Weights of a small mixture-of-experts language model, trained from scratch on English Wikipedia.
Experts: 32 experts in each of 10 layers, 2 picks a token, a shared expert of 256 neurons.
Training: a variant of SOAP for the experts, 536M tokens, 7094 steps.
Below are experts of layer 9 (counted from 0) of a mixture-of-experts language model. Rows are named router (the router's row for the expert) and show model dimensions 96-191. Each number is 128 + 24 x the weight over its row's rms, rounded and kept within 0 to 255. Numbers have three digits each.
After each expert's rows: "comes before" lists some tokens at least twice as common just after its tokens as in all text. This comes from a sample of Wikipedia text that the model never trained on. Tokens count by the router's weight.

# expert 24
router:136143124103128154127118148180115158095122140085088097144166103110110128139112105152075116114113148152159079116128120126126143134067113113130115090133118128118151120124135107116092127103127138111188118121132115144145165110116175147125125103127118134140096108121156085135145071118165087160
comes before: " to", " in", " a", " by", " on", " as"

# expert 0
router:177138124114115119150089123171130126149179113126141154129132108094132162106117108135151154122118144126114105117134110094169109096128107149124133120111132138136158120132073182079122127127146130133123148109116145131137118119118115139141092118139120110080100148143118116176169101114086167143
comes before: "|", "\n", "-", " ", " 2", " 3"

# expert 20
router:138116099116130140147129140153098130146132157093147133127145131095085120145149162113121109157075100104104155132163105124124132158105124121112125091152107124098151120138155125129111122095116177130106107148140119118078124149152126117154133142120119136118100122138116132142135101104126076140
comes before: " the", " a", " his", " that", " their", " to"

# expert 16
router:078141112129168125144152104154135149112192130135133147139129102125144140074129122131172124112138137176095171133095132131127124162138113112096127136139165136123079126131162153133140123112120145126137149129146127104160103158064096142155126153083100167121149110135164143123113075125146131109
comes before: " |", "5", "8", "6", "4", "2"

# expert 14
router:123114109121101122135123116137137134140124146100168130128181119173122134132116125154147127134124090123108135113142144092160106134164172170107123114108130155153137128132161108122147129116138079100119127118141155164127110155177126128119074123110153123099117167140152123089073122113155134095
comes before: " |", " ", " 0", " 1", " 2", " 3"

# expert 28
router:174165145145131154117075102136145148100123139116102140128128155100136122140095109122100112138124135167159098136120129129099105148126191123078153140128139103104125141116126116123142131141137121106138116123149146116119146146122132098142095162155131100177134154149161112107122133182119086117
comes before: " was", " is", " had", " has", "'s", " he"

# expert 19
router:075122142123131078141141115130115121092149138184158139118153152128149142125145104130167124153140150105113100125097120133151116149174161072104110149128119152125119100136149151112140146128095153176107123174154134122160109107099093141118165150139189097116164121124126160121145161144093087113
comes before: " |", " ", " -", ")", "\\", "("

# expert 13
router:147147126152108085140132175129112155185108105157135133127086125122123148136139128147075101160128157088144095098155135128105179109133129094139105143166082085177166115149090124161148094134123147140166113100138136107117133097122163104119122107131132117121113094154128181124112138134128134120
comes before: " |", " years", " m", "',", " January", " July"

# expert 8
router:154089072124107065141075131108113131187165147139088132122098130137137120139084128131096121160138087160130109135110112113123147172124130165118154144130102145122145126134181083133145115101130062132121119115136127137086130167131089124119131117177114101112114115069118092123158113124085139196
comes before: "\n", "==", "===", " ==", "|", " ==="

# expert 30
router:141140162145138099076125139112099092125155133158120130123119149083136141138155140130144132113122130094138173127122119153139186102079169156125075141152096147148120077110132146107141100132129104113145152120139140143098093153155098123136177121095149099160140159074120119173137162147121091149
comes before: "\n", " The", "The", " He", " In", "In"

# expert 3
router:078138141114136135131143142153129083126110167129114142140127133099129136093098124131088160055156129083143147130156104143084126127140143157095118110128116113110132110135126114074147140087116071111123084174125112105122163083094088107160099110099137076170173171110149114173125165133132115193
comes before: " and", " in", " but", " which", " with", " of"

# expert 15
router:133119106146124158097159093082134154146121144179146146130087125143133125183129110161153131107168128136136144091152150128106091077098108153116153143100086104109110091143192136166144102077171151140084119130121145094132114087132084093085168123127106160181108101129143156141104087135080133126
comes before: "-", "\n", "=", "|", " •", " Born:"

# expert 6
router:121158146082146160104169093211103093161120142139130145139108121136086096131163161111083130119130120158122088137142127140108125136107084122135144129116135161106172155129104177111155145161110078105155108163129139144109160089113133111156140117147124138143111154118108118141112107142130079149
comes before: " of", " in", " and", " for", " to", "."

# expert 18
router:139147129103131130113119137131145112089132097149109115135088141117128118101141107145110150134138105129113084132134099154154132120102066116140098170126170120095125131137118113137145116154128128135138103113122154146099118104098135169155099126121141098114102138135118119123132127168135103150
comes before: " the", " a", " his", " its", " her", " their"